python train.py --num_hidden_layers=12 --n_experts=128 --experts_per_token=2 --router_score="softmax" --normalize_top_k=false --balance_bias=false --n_groups=8 --groups_per_token=2 --vocab_size=10381 --norm_eps=1e-06 --tie_word_embeddings=true
Below are experts of layer 5 (counted from 0) of a mixture-of-experts language model. Rows are named router (the router's row for the expert), up (a neuron's input weights, with its number) and show model dimensions 64-95. Each number is 128 + 24 x the weight over its row's rms, rounded and kept within 0 to 255. Numbers have three digits each.
Before each expert's rows: "comes after" lists some tokens at least twice as common just before its tokens as in all text. This comes from a sample of Wikipedia text that the model never trained on. Tokens count by the router's weight.

# expert 35
comes after: " was", " he", " He", " and", " she", " to"
router:131137159165165063120163150142116111162137147132119142090148123118132112096103114138139107167099
up0:090116140143146092159157115155113153111154094147155092133119146106165170114116134118104159145154
up1:126087116112154130142120114159135124159125159104126057157131155130193126108114131140139131143114
up2:122139102147157136103122101211136151125091172154104155128147106134123109126172131142088124176096
up3:137090167126168165123127127124151108099143152151118144096136119130132129136155146162083127121178
up4:101134105079095094164113128136148109154123148138139109146073103149139129152160148148179136142150
up5:134109163095097142097144157150177126179139102130181138128174117113108127130123122116112117181125
up6:117101176108173116122138074124160104131139149157126110104135138088117116136136124093130164141164
up7:179116143056123113136155126147128100126188129114105150068157122119158117086162141148140118103134
up8:131119100142120151129152092173129162135120155117111064080125097115129120148107118074152147138150
up9:117141082139146146113092138117099145080151136113124137182109095116138119177100121157176124123150
up10:095152129102118108151112105168156136145114134098088114110133104165130059154179161152132148146185
up11:115102163114157125159144113133101175115111149105133093126126119132156094145155160137108167101092
up12:102115167136159163108128116160145126125117135127136115144148100114124084082116125095089107151156
up13:099137161052086117139141109112123134136149117160156096095128156134098127161156180112133146140122
up14:136094071128135141139075117118123160148117123091125103147101159141179110113125123156116145114133
up15:132136156095156134124145126124163139123112147174101143067125151136145105134150146150121186128168

# expert 47
comes after: " |", " In", "_", " It", " On", " De"
router:111139102112161165100135117135116107138133100197160139155112140111117160121141088133102129087133
up15:142100152127129103160141146147145168155163126130112151104140126138159104109108148099155120129139
up16:151147158122168094161147133091121147157146127157093136097158143123118066127162156117156153155122
up17:152150168122132080082129158157150145098164126181112132100144112126088098112091171142113111193117
up18:113150143138142062149157123126151155158121151153122115083108119149144075138131142132140122142102
up19:116125174071106100114134116179161138148115151121094111104118131139135153153144166139138110142124
up20:139147147092166126163125150161133168130141155109095113125087141142131123147122136128111156108101
up21:093120126101142096126144128151168182136129140171109119101127116154136111130153180137152148175115
up22:144164138079152119136129128120131150105137127142106112119096131124108137120096159107148144109138
up23:133115179108118093151131152146170175109122138126107118086121139167124107144152172144111151148130
up24:127139151132130072203098105143162110136110124109109137087142144148096135096111179117164125170153
up25:117107148140153099135122109180130121096130136141120129141105120159114105124151159148133150137171
up26:150127161066118151135139144132148141154108152126121120110124175137124163128127157112152179137114
up27:088155156097157105151144140114151170101144170123099116081150148151102137186123152106131157149134
up28:111115169122117084152156136140186157117115139127106124083129109163127095100127189157133122156123
up29:114122127093112082123116141152136146103128162159147160116143112169125138122121170140122166164093
up30:178096166106119101096109158138144139115121156112129151084101139114147144134127165143139144133130

# expert 51
comes after: " the", " a", "s,", " was", ",", " and"
router:123121140145099146123144176171138140137090157108120119155106148122121074141103130129087079124096
up10:158126152129129109144177122167141140165105121094154113115093093174153127105118123139108138142139
up11:149098136120128114117123117059083162130134111113173135097090112134109084122144155129119145106155
up12:155138137102072106107145144125096137109157132124131110174114153161122148103071131113117119188155
up13:072082132111092115128134120102126120115129147129118170129153094144119136150085150116151142150090
up14:165149094107124137145156130138145151158115185087118096097116139111136138134131142095168126113159
up15:142101122111108115119194149159155165117142127085100173117097131135126141154103144120128127137138
up16:158160132127115099183102098137147088143162090078091141130082144132142110150101137146130121111105
up17:068100151149159068107117108102097148092107081119108105126116153104167112170111106139110150151131
up18:123171151133142136137168122119154136132127136116071130098122182113132128126174152152145114128175
up19:166125146144127147175120142127127169195133119114091136131099150110108125102102142102128127142152
up20:048144140138154106106164101150134171060122059144084091128149136128101130169133122140131118105134
up21:098129159095154098132116117120166098133139112148100155159130105125173117139153167124100141155116
up22:150119117091164134131118139144140137149188163104137090142136100144147153183121134114112087137136
up23:147155142132181142163122146124089126169101174109089116137128114134116132140098143124116128120181
up24:107080141132069103144172085124126092116091104092125118119144096168164145113106130119165104160098
up25:148149112102086091157193118104108143102142118140124088125099139145118143132094126122157120148159

# expert 65
comes after: " |", "|", " \"", " Gabri", " I'", " Marc"
router:111139103114162164101135116137119108141133100199159142155113139114117159125140090133101129084134
up0:103121141130152098138114120158151158100100170141075129099109135134121116091126186125117150135120
up1:131131165117139076139146127134153168117118161127103127102108119163134096121132184145141150173139
up2:105112149126122105137165126141158168141132159158116145114117126148117125136121159114147162160104
up3:136104169122129063162118134143146131101109123124130145110138122158120123112126177113154137182115
up4:139092164115110098156120113157132167124127138111109135099132136171130096153131163167149146140138
up5:111180131128139134104147121177126161157145114119116137110120084135139110145081133130131177146137
up6:147134165146105084105166141140127152144111126143098116090097114127139108142149140113114140145146
up7:167118152105139100162115147151129135142125165099111138120122144158122100129114161130149130155132
up8:118129151110145115131139121162159165142114151113116136100112130154137112160086156143180130155120
up9:142148112153169131099105146133138188118130175123124146113137128174154139118144164144134145133126
up10:123148120125107112155155134121146159139126132146103151116141083117116118150122134145157129138146
up11:128110180114147095126149132157147177122141142113129139111113131175130123121119168143151113158109
up12:135113140092088079131150132135139178134108169162126154103147121170151123147148158128138136146127
up13:132122142122096073145123106121160155089149181162116162117122112172144110135157152142116126113094
up14:143127172126126083133137116139118184149108159150112136102124118157148104122133177146139126144111
up15:131116156091127088132136150138131167129131170117081120099105117135143097139145160167155127148108

# expert 95
comes after: " |", " to", " would", " can", " may", " will"
router:113139102113162165101135116137117108139134100199161142158113140112116160123142089134103129085133
up0:126145140126121090132155133142138173150124182142088115097129107147115102133161169144160144116142
up1:155110187112094078122127112121164148147119138114108120101114119118116143126147141116137165173096
up2:115118187129127075169146107132164153125125157145096132046132123158114121137133181131131132137118
up3:122081150144168112108138145128154141139139128103114106117129081134128114119121156145152139167117
up4:131080141101152118115122135144158158128103169102093121112133104153110131113124180122124162148125
up5:122143178097128086144160130138165189138144140108076164096120159150129097152131173125144128166113
up6:101089168119140076131145149122170151118130163162109131095098123134143089137145176153148124166102
up7:119117155115156097131110124117130164115176161119093166088156107142127151131128159128124128123127
up8:142142189128132102135138133168119155135120148161073118111090125119137114112113147118156133134129
up9:105178124094123116140140138130153155117141152124123119125116119192155127100112179125128137129131
up10:100120171122107084130146115155151150126114190149110152096116141145127127136103182168163136152128
up11:142094151101150113124154124148152137133088119106075112087102160122152122136122157129183125158145
up12:160088189116148108118120115116137141095134146111113184115122111169098164112143172135148142116111
up13:109130158112147101112133117124154155141137126134123128119140130129115110137113155126129161118165
up14:109120140100134089156140137144162179122097171118113137078119152141133117143095158109152134153142
up15:104136149135129104139099144119132125115121122172124119102156082156178113085120166142110127134132

# expert 23
comes after: " of", " in", " to", " at", " for", " on"
router:133113133135101102105100153174128144170086154119109097150126147180115096096157149130104144153143
up10:100185141132127110129175074043137164096136133112155139134127122099134190159133126116107099045143
up11:123097123086127145128104136120122135134131161157102179135108130146116104167130121166124187104119
up12:134139115123124145158133113089137123126121153087135134144124141135165130129136119111094157000174
up13:073067120133121137117124086173130129158148103094166131143154101059094133134124116100110137104125
up14:136169153113163103140167097106127133091154133128110155111122121140129140156114121150131127122153
up15:110106125089126120123108113167133187135138106141134148149132130121153117111105163182146148123116
up16:140105128065144112157124109133122115114140139139099131116126107083130110127125111114157151112169
up17:099157101135143104146197137148111118124128133138134115105179129090154165123085126096133121150157
up18:143114162129117083113168097144140113164139086114169123141118106130130116135132109138130101166092
up19:131129178147114109120135144135127094093168088141112114141123156148172139115143115178137110080126
up20:146161142114172131138153119149132108120162140152124149134135095136181142111138130159112102099163
up21:140173143116101136131131149070114100068116103088090145113122123107126171158094105102091160120119
up22:129191123141117147144150091104143141178135112134110139139131105117117147112138128108105110023169
up23:122140134135151118175145129125153116131153122135108144103137089097165165121069133152155125129140
up24:051116117121165127125132116096128120099147128064120130135169125112115134149099118115119066205107
up25:117138138136150137091172097115128158124133168156114116120139143075118151153138112102125161125122

# expert 104
comes after: " |", "|", ";", "°N", " No.", "″N"
router:107138102113161163098135116136117106141133101194159139153111138113117158123141089132101130084136
up0:087135147101077132136150109123164174163149149129119125093106127123097123133131159154148180179145
up1:155143177143114099143180114136128170141102150130113129086145119136138140115144164113149124130119
up2:150119143104112086122144141133162174131130140115102138098092096173100104111116169175177153140100
up3:107143168117128120108109126103147146126117155122123114107113110151108120117116156145132132108134
up4:135134168123126091183143161152190160130107174122117146115151130155124088129128180124135154150135
up5:121125164095103100160155155151148167114137161146117127113146124152132115133127175118139154148126
up6:143109156110103086134106151177126178133124135137126126096134158130134132122110190131147142170153
up7:087114154086163094134160105181181163127113157135097134105142140176103095126137152142147121126123
up8:118108130125169132107144136168163177128145129090123126138151085137116120139146161134126174125062
up9:141119138114118101129188112134156117140145134146101113096114124138157158117123140146162146175118
up10:112126162071130098139159169129144155156122154144084151090131139122139105109123183131152145155114
up11:138118184120143095150144133143156176152145152122099139095128144160105117125130178123146154140128
up12:148146145134114090153098167152110140138145169166110145100133139142144132141104155167163131139103
up13:102162140156142125162134153128162122142126114143115114075141151125093099129096150102165197197111
up14:116138128092134112153141110119132192114157144136138123114097154128133123121143156131132140158170
up15:122141143150143116139151121132186149129113141147112117090130110115131106134121187164179152140132

# expert 17
comes after: " |", "|", " Bert", " yard", "-A", "–"
router:115139104114162163101136116139119109141135100198160139156113144113115158128139091134100129084134
up10:164115159143106115110081184132150180095149130105106171102138106136129127109115155142169129139097
up11:141132180114097091145124148136144173119130146133082157089137135133127116122119166114159126129144
up12:165136162126147073138123123146152160093110175125128121085134130183127099131146183126158173132109
up13:134134153133104130122140109100139143134124132107092152094122079162149123146118191121144101138116
up14:142122188133135072141128117151150153118123154148100143106117124152134101108114179146126123142137
up15:140139168133118099142115123141133124140136136131099133122172145153131122123106125128152131145116
up16:113138146097137120140118140178127170161107124126098138105101160115155101102135153173146105139135
up17:106113157136145088150137104135168145105130152134070121102126140133102088122123195138137132140121
up18:101098193093107100140139145172166168137093160167100127114128133167155114158114156120114117154141
up19:138112176134101076127131118124137170098139127147118124100134117174134121120117161140154138127114
up20:128110171115118100162153150137116161127096176150101144090136144159138124125119156140142138150106
up21:115157148108095094129163150141132173134133149135104119135128103124163122105153159104137149133143
up22:163138140094137111113125153121142167121122154124079125094126138154196111124121164140164150126137
up23:130132168111114081115140126137149158138134159121124135101121121154117096115153174131144164151145
up24:155144172099095104156164163141131149110117145120080091072111139155148100129150158113160116156102
up25:123131160114138079119138114161155171113121165137129114112140133137120122125134177110108171138162

# expert 49
comes after: " the", " a", " to", " and", " The", " Air"
router:103152112152134135138111132159131169101162168174113126130183145146111145168148152110173146125121
up10:056138132118150134128120098148127115136122136120072119097154135121097090121118125122095124183101
up11:094155162154143090111114109159166116109158104139139146131151088139090126129123140149112116110106
up12:133142124121167133151141123146167136115141130171062124150093138129153154128112151132136081185141
up13:142087166114111102121129154115148144171137065133135132149130120133158133156152129125199099154128
up14:138114131143119126112163079129169124127095120124127086119104103127105130129142149132119146142162
up15:139141122121195073093099084130134126112136113120135098069147150134173108139135126124129134120112
up16:111138132137115099097135104181141164153097138150107120132116121157144133163142118178135146141111
up17:136124141096129126167157141144121138129113086116155078117127149107137162103110156121096100105123
up18:127128116122137109126181085121125128162114076134117114157135131164094132170148127146150162148178
up19:107157140113124093134160141162134166093129134104124103155085109147151130185134184114164116150109
up20:164108139106128134129108146119099117143109098122141112131133095154095102126116143204122107147190
up21:106140132128142125137152093134098145101131140152141114110133102116097129151109118109124138149141
up22:127095134116103118168093100141224076122148143151107139118123121127108105178090115198144116139142
up23:131133116138131138114137110182128128174128134128102120155117117165108103097166151142168141163092
up24:105119150086119121114157091130130117125151144130152144140131129134102106113126131136148119114125
up25:104122136129127086148123169141135134114110105165147111123115149103145136088178115108128125110167

# expert 110
comes after: "\n", " \"", ",", " 6;", " 3;", " 2;"
router:113138105112163164100136115136118108141137099199158138156111145113115159124143091135101129086133
up0:162095174100122067151105140147128142112173157130148144098166125146119133095129159130096194124099
up1:153107188111134072104154117115099172126123125129114126085096136152114063156124166127142132135112
up2:128149146121100096151118098169148152133098171138105137101139137129137130127152176162153164168114
up3:127114204107128068144127119151144155120121156133108104085155144174134102115130202144127150162122
up4:134115192110116061152133118160131166137123162137097123115109133144127100140124183129121133182128
up5:122135145113155109158146136170153168149113156112113140109136143137122104147121171123120134145099
up6:162128163160132068117142142134140165109134147138106124114088107164132106123117193132126100132130
up7:115129174100141088165159128150142177140114161120121116085112116138110107131132183139129149151121
up8:138125156119139090129160130147143149121099158117096126103123116165119081112145187122130133170130
up9:135121160110148114151140118149149150110102181134096117106115136142152095141131179144149136168157
up10:139140145137112073130126120156132159106121123117091140105105120133101073148108169163162144145108
up11:126126186107134088149171120149163164126116166146106118099124132170115093118125172138130132167126
up12:111118132096135089142131124118175180143132179147090135113135124148135127113108183146156131137139
up13:115147139104121097155149113146154161109134162132131123118132164150104114144140195129144140145143
up14:126125140078132095140179169185122185110132099141133134108094114174146108109066143129123148140157
up15:125118144125132095150151117148123187119127156121105131099126108151114097123107178153144142142097

# expert 121
comes after: " the", " a", " The", "'s", "The", " his"
router:120066127117084100175094130111170103125133134117159146146142166127137141145089180136139109119169
up0:180164146143132129048166120146131127107148150118123114140108107137135112113134122127138116134202
up1:123134109124139163150124109168143137160109142131122152126130126112139095158150131120181156106128
up2:146159148159111141076122127132112156104159159123126140114165124126073119093116139158161124143099
up3:099085160083104115144133102117164134148091159134126098118147172108107108179102108112159159106128
up4:137145135058168138115118062136123113099140114114118111091100151136122121146103113132126122150089
up5:117109152142173112147137112116116147112099109112138126118133154132149108144123135117088123146173
up6:109126148139115126086130090113095114126118119124125154117150139132113097163157143106073140149123
up7:140156115129148142122116056157111100128154096115141144111092138169085143107122143120155113126133
up8:063112190147129112126141105135159170120145104151130095108147169093100146139105160129147153130084
up9:171138111088138131137121081130182119121117156114149095159069159101146113118129111161174169134154
up10:157129121096105127092140125159103141140164102121094092131143113154097128137112147117136097112145
up11:098110134127171102145131139148087135113112108118101119145124137153115110147139141154174137132126
up12:115121131104076116132112117138115159153115147132104129087142133098130136180150137191144123104156
up13:118127159086171081130155131157128129173100081102099095122115149095142143117187127150184138134101
up14:121125154122132133120124078115153142114088096090129112100124144144115074105114108143137166109148
up15:118117124123125105120161147091137131177137158103149138152076174137136140160106141198124108146078

# expert 71
comes after: " to", " was", " and", " he", " were", " also"
router:123162135159139081129114156102130148099167179121126171101165112108107098143126147122160115141102
up0:098100101124116133102139108100129133132056168120100114140120114171139130124155117157114083129131
up1:115137134124135150090155138162133144150163148141092136125094117129125129121167136107138146117151
up2:092087167103101125120143097132145120089105094149119118139113153123121150175113118112087175134114
up3:137111113114112127120134092156111127123141114099089099112142072114168125148145143086134093108112
up4:120135166134151173158134156102131140113139142125128130102110099141155103192101145144051155121151
up5:151107156123132106089133106132137128185083102084132126139153118110161121120081126135139124128151
up6:178093150098117136148141117124168108138121140124143116101125135112195151132137152144101098079167
up7:117107121123107102140109074142117123126137097140123116145159141134083118125098129143174112194134
up8:082118146097120092163145120112135088126084075131127097091115083135123120156122141172171106144147
up9:114119130120174070162129142165131136112115127109160104148112137136174133067115124082136171153152
up10:132128121151124132069189122123136136105144079164126101157146122127207124151131136106167126183128
up11:132107092135076128141148149121170140117139097096086131140149162109146102081089128150136136150126
up12:130139131146135096170119129157119106116107139110126053137109155131153124132126140137108140085130
up13:100147141142159106073135084135088163151149118140131122135143111107120139148146148093165135110124
up14:121089125135176150094148127131125145158115046135126092105102091103114108147115140102140116184168
up15:095138133137173132108153121171124155123112160154136067136128165111148149077142126129120154115138

# expert 57
comes after: ".", " where", ",", " that", "s.", " and"
router:109149105149150139100115142156163114093160093096164106114131124133144122088133140109147111139075
up10:127129169132118108123188108119187118148154151157126133106115110142098107134115127119168106213149
up11:147097126117147120112206097090180107116132126135130136132124138154145121146149141117113118162141
up12:101153172119164100117173138110133182108104154127104113133134091142122129161180143112180121160115
up13:130125120120168105148145116122115148108093130122119148105079089122143179123112146116137163106117
up14:174097135129098106118168117148149129109116122115129082091090181135070106115122129127165187141093
up15:151136128078128087135163138154125104116167137182111129127124139148129084110159141132114130121118
up16:136103140126134094112135125136128157105159121182128159154114135160036139098118182064139127163110
up17:108150125131165137117116111150098208114118153133131123124142096125160136131193158097156156158133
up18:114156100135157139101168108143098146131143138099112126093159125103167137123171112100170160152161
up19:159127144102102082151118129140153113104144117166125166122101135155098156116161152123099122141152
up20:102158136157118114117127135136132098088149142144141148120077130176147119123174161119108113130137
up21:139116153107142083141144060145143111102170116161142119096085147129080143084122139129108088180126
up22:125101106134152141124157128171115171121137143095124108133129103112130171123136168131135157129141
up23:134137146118105130155147104120136122108163155104107159125185146108126145173103142150124145150119
up24:100136134146126129163139131141107175112129140127147123114137137129135082140146140148095107159135
up25:143086149090094092142150116141127139148066154134096127145109118138115137147172132141136137162130

# expert 76
comes after: " the", " a", " and", " of", "'s", " for"
router:107130155151133146144086131127104123127157176131132153130178099145124122109152167106127129157173
up0:109125146156157133172146113073101098136135138121112139091122111129149180144142125126129122173146
up1:095118129141124139142104106120145161136127107138082128098146125111130061121134105104169130119137
up2:117116125149176105130128120072123102109137137121132154096140087121141092096154124128121108150115
up3:149123115116091109102132136128117139088120111117124109138145098137148094078131125165133145138150
up4:118114200129183141170139160132110127173163116126116100154143115154174127110131125130140100126121
up5:130159160100139127145141160103111137132094080129128115102119129115166108069112126100116124178143
up6:112106135125132101120179084118142151131156164154103134098120138135141132189118108138127127107133
up7:125123141074117133089136086078146164125134141110135137109104096130162109147123146163138146106129
up8:101147131147149135140140080141150115102147157085130110100119132132116120154151127149145147119075
up9:127153151099091113141140104168121146114131104084114138131134126117063128139159162156162144114092
up10:093191111086101131084131102113113141135124156134099100108127133086100154114090157134138151125128
up11:060079148154129097136163109160196160122111131129125112136153096133108099140115129117102114140083
up12:152162114122071134127120120136108170121105135080119087143131124166119146136167108107109100125118
up13:158119090137147139137119146130160200091142131074139152138122105162161119150131143150139127095115
up14:126125147148146134132126136143134153118120085184071074042137133173139147133122136130092129180110
up15:147125130142096121153126152086146131125130093147154140139150108117185075121139109142162093117122

# expert 31
comes after: "\n", ".", "===", "s.", "\"", " ==="
router:114107157118068119136146132110137145158123115106098099145164089103095147127087128164153110100128
up10:124122145170142081148132157116084136135125106141126100135172172156134137142122126126088088121094
up11:143119186089120109151119077130133120126101115140080118133109134125101136093120136157117122109127
up12:133102179092090125121129152118119122144140133126088140120152150119136088133122139137093103102173
up13:132101121129097108104127139130134130160096192150090119123122128105097141151131134105136137128107
up14:181158170097151098110127127147144130141095123123119107114073170128132107086120146159127141156129
up15:115172145115111102111099146151132132130089127157117090111110147166178134101137160141159120078112
up16:142109158111111125113138110129142157100130151128125109111099171123153120144171188134120153118109
up17:144113151156161084121127151132144139096165148116105136117122116149136111151130162105128162130147
up18:129110100148149115127134070152093210073155133133090117136106092158180128125126145100138108126094
up19:166171139144115107155094100121135118129151130123078131155115127161102150109156138113090150122136
up20:159100158111132122131112116151131149119118137136155173099104119149133124112133148114100160172123
up21:107129130159146113112128109170107144098165139119129130136145111122131106126128135163156113108135
up22:079117163084179091157163103154166125086176197148131140135138131123162133147143171105136126149120
up23:093152142097124111146124118109177153170149132131128106109140170119122085144117140172124118132136
up24:146136166098176095145155137136145139114132115142108131102077143166168076126151170126145153135145
up25:131150160101156089139131090131121153098110173141125146113121154131145121130130187144124157179152

# expert 53
comes after: " the", " The", " a", " Air", "The", "'s"
router:124125109146115119144118081127166176088164183154130156126144083188171144165128151110128143131151
up10:143115139117109103163142176104124133129119082086127163132088138133105150131115111166134109101106
up11:128165160097086085109127091125096106170128136143132134151127145169116141130151120123123101155084
up12:144157131119109138074150129119088124111129135124115141157145149114057142042100129117150126142157
up13:133124152149141067100135097131157165095121127142161134116129107144129080147177116129127120179137
up14:126142147121177134168125115106157156102107140075131103108129071100149140147146117116172131140136
up15:155122151115135149167179121126129102141095103088138122119122126122107141100141158132119137129073
up16:172130118125165090138128112104062123152134131097104138109132146167141126109150110091119132120107
up17:131175139068135114172146124142128089130110145120135113103164146132114148141175155113116082123135
up18:107142103085124106156122110158136117174134162109130140113103154138086085125180177140172145125117
up19:133125139145107142172137150151108161126113111106073115083101099133163158144127094126128114141102
up20:145168081157154132120120162146087159112127128097134114137120115143140120139142090169156150074156
up21:124164139154098164107131118164124149126127158124097090104105087122114113113117111112174149188128
up22:134121150103116133099120093109099107189098137119154113114133174137123125156093137160117139120101
up23:135114136133116162135116124168155130113145090111156133167122103156133083149077115166122105109151
up24:121129132123168147102133079135133109116101176141140095093088115105138139111126126129085139166106
up25:087112116090118128104146141132116141124067152088056138135150081139101119107104120091125107166113

# expert 105
comes after: "\n", " countri", " As", " tim", "enc", " focused"
router:113139103112161164099136116136116108141133100195159139154110141114116158122143091133101131086134
up0:127120163142135105127140140135150140108118147124124111097124104166122117144109175110121142137146
up1:099134167124101094134149130176156175160116162127117116081144120160130101141127178125155136144128
up2:140144147116153090135144141154140181141115188141097111103113095129138103138116173129124151156101
up3:130160146141116098132167137127174139112131128121117134095124090164132113119127209124125138175105
up4:143121138096116092158128159134171160122114120120139174083108134129143102160131162153153141134091
up5:140128149116090102128153133123152142154131135098119129110113133124123124125103173114157155181142
up6:098144143116154095127142119162155158123131153135105120109125106134144109133129180172128132163123
up7:121094187133121076152115143159178165120101148142087139078156120154128114116110183127145134141127
up8:142150133102126114150107119141150158114110181143150139123126133162095136109129156148128112120135
up9:156098134128137083123156131125153158125138113137117129100105156144169122127109136130183118150134
up10:153115177100109098126121120167163149130115151129108128093124134174151114164127152137135148154111
up11:101113158113117081139152125168181168145121154146110117104113134147138105135127191134127138170115
up12:117113149110114100133138125162145152163129147109101165112094135156134103155132170109155168153105
up13:117137166100078115121108118139143146158089143135101126086111133163125104133126167146153122137122
up14:140131171117113110131162178128145161140135157160075149070112123111151103117126187136132140133151
up15:117123168146120094140149108160151164129134137138127150113120114146139120121113170125140126170106

# expert 72
comes after: " |", "-", "|", ":", ".", "="
router:115140104114163164102136117137118109137134101199160140154113141115117160124141091134102131085135
up0:143146182117116072157151132169125149140123155118077112089108127159134110098146168120125102142125
up1:131127201117153105137133142129135175119088109177124138088156142105121083145137166110156161136167
up2:136113206099098099165120127161131148153117139120096148117108130130109087134104152147152139139105
up3:131147185118135087148135129185147160107122137133119136074100102116117117131106167109160187165120
up4:126148148106117114124162155158137145118142163136133141113146121105139103126132152147164117099107
up5:129139164108132101140165109139159161144129155125113136108130140176120099121130168138137119159129
up6:132128164120132071121127111143160153127110149135103129097135127153142138145121173131136111161123
up7:160124161076139101127127127134132154147120168133093143084104149121120124157119171116124163137125
up8:099132143100144111098151138152134120093127150129139165114124098131143162099154166120153121174083
up9:128118151130116079128137149130159162117138162138111107100119114136162117153127179175136136142141
up10:136108170110125086143144149144142143140132144130110133113114114144129119142103193173138131157101
up11:111078166123129096148140137105114116112153138128117171118097105149127132108120153164149112177087
up12:138102151111117059182182100118130129098130143160120166123127123108129099124152179138110139138152
up13:141141175109087091150126129147155151126101133128076136096107146165154102124123171145099142144142
up14:153153142126134094117155138125127181067124117148097201085075146114130099111148154116104147104146
up15:118163164126107087141134139155153157157120180137103146093126139147128115154149145118138152155126

# expert 13
comes after: " ", " —", " /", ")", " 0", "1"
router:117142102115146165102134122137122104128142105180163130161106146105117142122150087126104129083143
up0:099098160100120120152097117135113125130139140130111162099110117138110132142146149154148127141147
up1:110117160132126079088134140130145136143157128102116103157117106123178110192134130161135097155133
up2:130131165086100134132125136145163154125115139127081114083139134136088097137122176164145143154119
up3:120098137089113121110156157144155180132155116162106103130123122131162071149163129103154123160129
up4:119150148113155153142161118143125132130129157139085142091131149114108122105121165117125185150139
up5:160074170135137126114128130173120189144121115154124140098124145132156159133137126131154134130144
up6:156134160107127130129124114129130155101113139107123107075098130161088104145144153143143170123127
up7:124107160070121116103126136158173138138115147126141100103134135160127151139124147093156112178112
up8:160114160066095120108118089129132124123156144131106140149100135131113121147119140166166121130136
up9:108133147132153110108140119131103165111136124151140155154109136155128136113134155137141105186137
up10:110107145116119110147144138147155170152127143136127115111143138134127106140138153120170111157145
up11:097096161102127118129139144122150147136120162131111105131129131145132149157125174150134144177138
up12:128144149085094093149179158137142091183103148095144104137119109178141127148113127117134109151070
up13:078116115127178092093131112141118113122158127125115138133133118147129152143157151153152131142141
up14:128111143104116082152148129128130141130138144133155161142089136150096149128139174152153162112128
up15:112130147139130082151100143177126144190141143136072157096143104122138145124128153130126136135137

# expert 59
comes after: " |", " of", "|", "ville,", " The", " de"
router:106139104113162163100136116137119109141131101198161139154113143114117160124140090135099130084132
up10:123118169114123070146142113147121117129141141152111143102141095137167120112125155110147117130104
up11:132104167119129102127135126145147141114105170158096128117095118156114097133133166136139120158113
up12:099122168115125061152159175157151154145109150131111114096115112156147093146140184136141145158143
up13:124130138124131092155163167153109168106126159144118123078098161164133125120125158122130161119111
up14:118100170113140097171136130154148152103139183167104132105137110157129090154117183121135138149109
up15:115105151120120110146136158137111142143138166134092136098161114118153134115129151136129145140135
up16:104095174114142091143119133152195153133132148160113155089119122134141070124119165136153125174163
up17:114121162140131082137139122143159138139119162165089116118114163136150111138112150139152145165162
up18:118144144127132117122135146128142151155155131109068168120128177110146117128150164102162144116129
up19:118130186101127063147142130125163132149136165151113157117130125152120116123136164127132160137121
up20:126128146117138100125136130140171177132138162121085144060106134140156076131133146131161183137122
up21:122120157113148081141119106175136158110135163154110141115135096177122125111124149144135147121122
up22:144138145086146070122107152141121123140137144177112126126127153131180111131096147142151127152146
up23:122137169143125082133150154143136151129114161158097131112120119165152112105107159117148152189148
up24:112112161110114073145149144146159153129116141123104132109094119164148081121153181145162121152114
up25:135159166111120100139130136142146153104112132120111097116089120155132102109115175155150131166164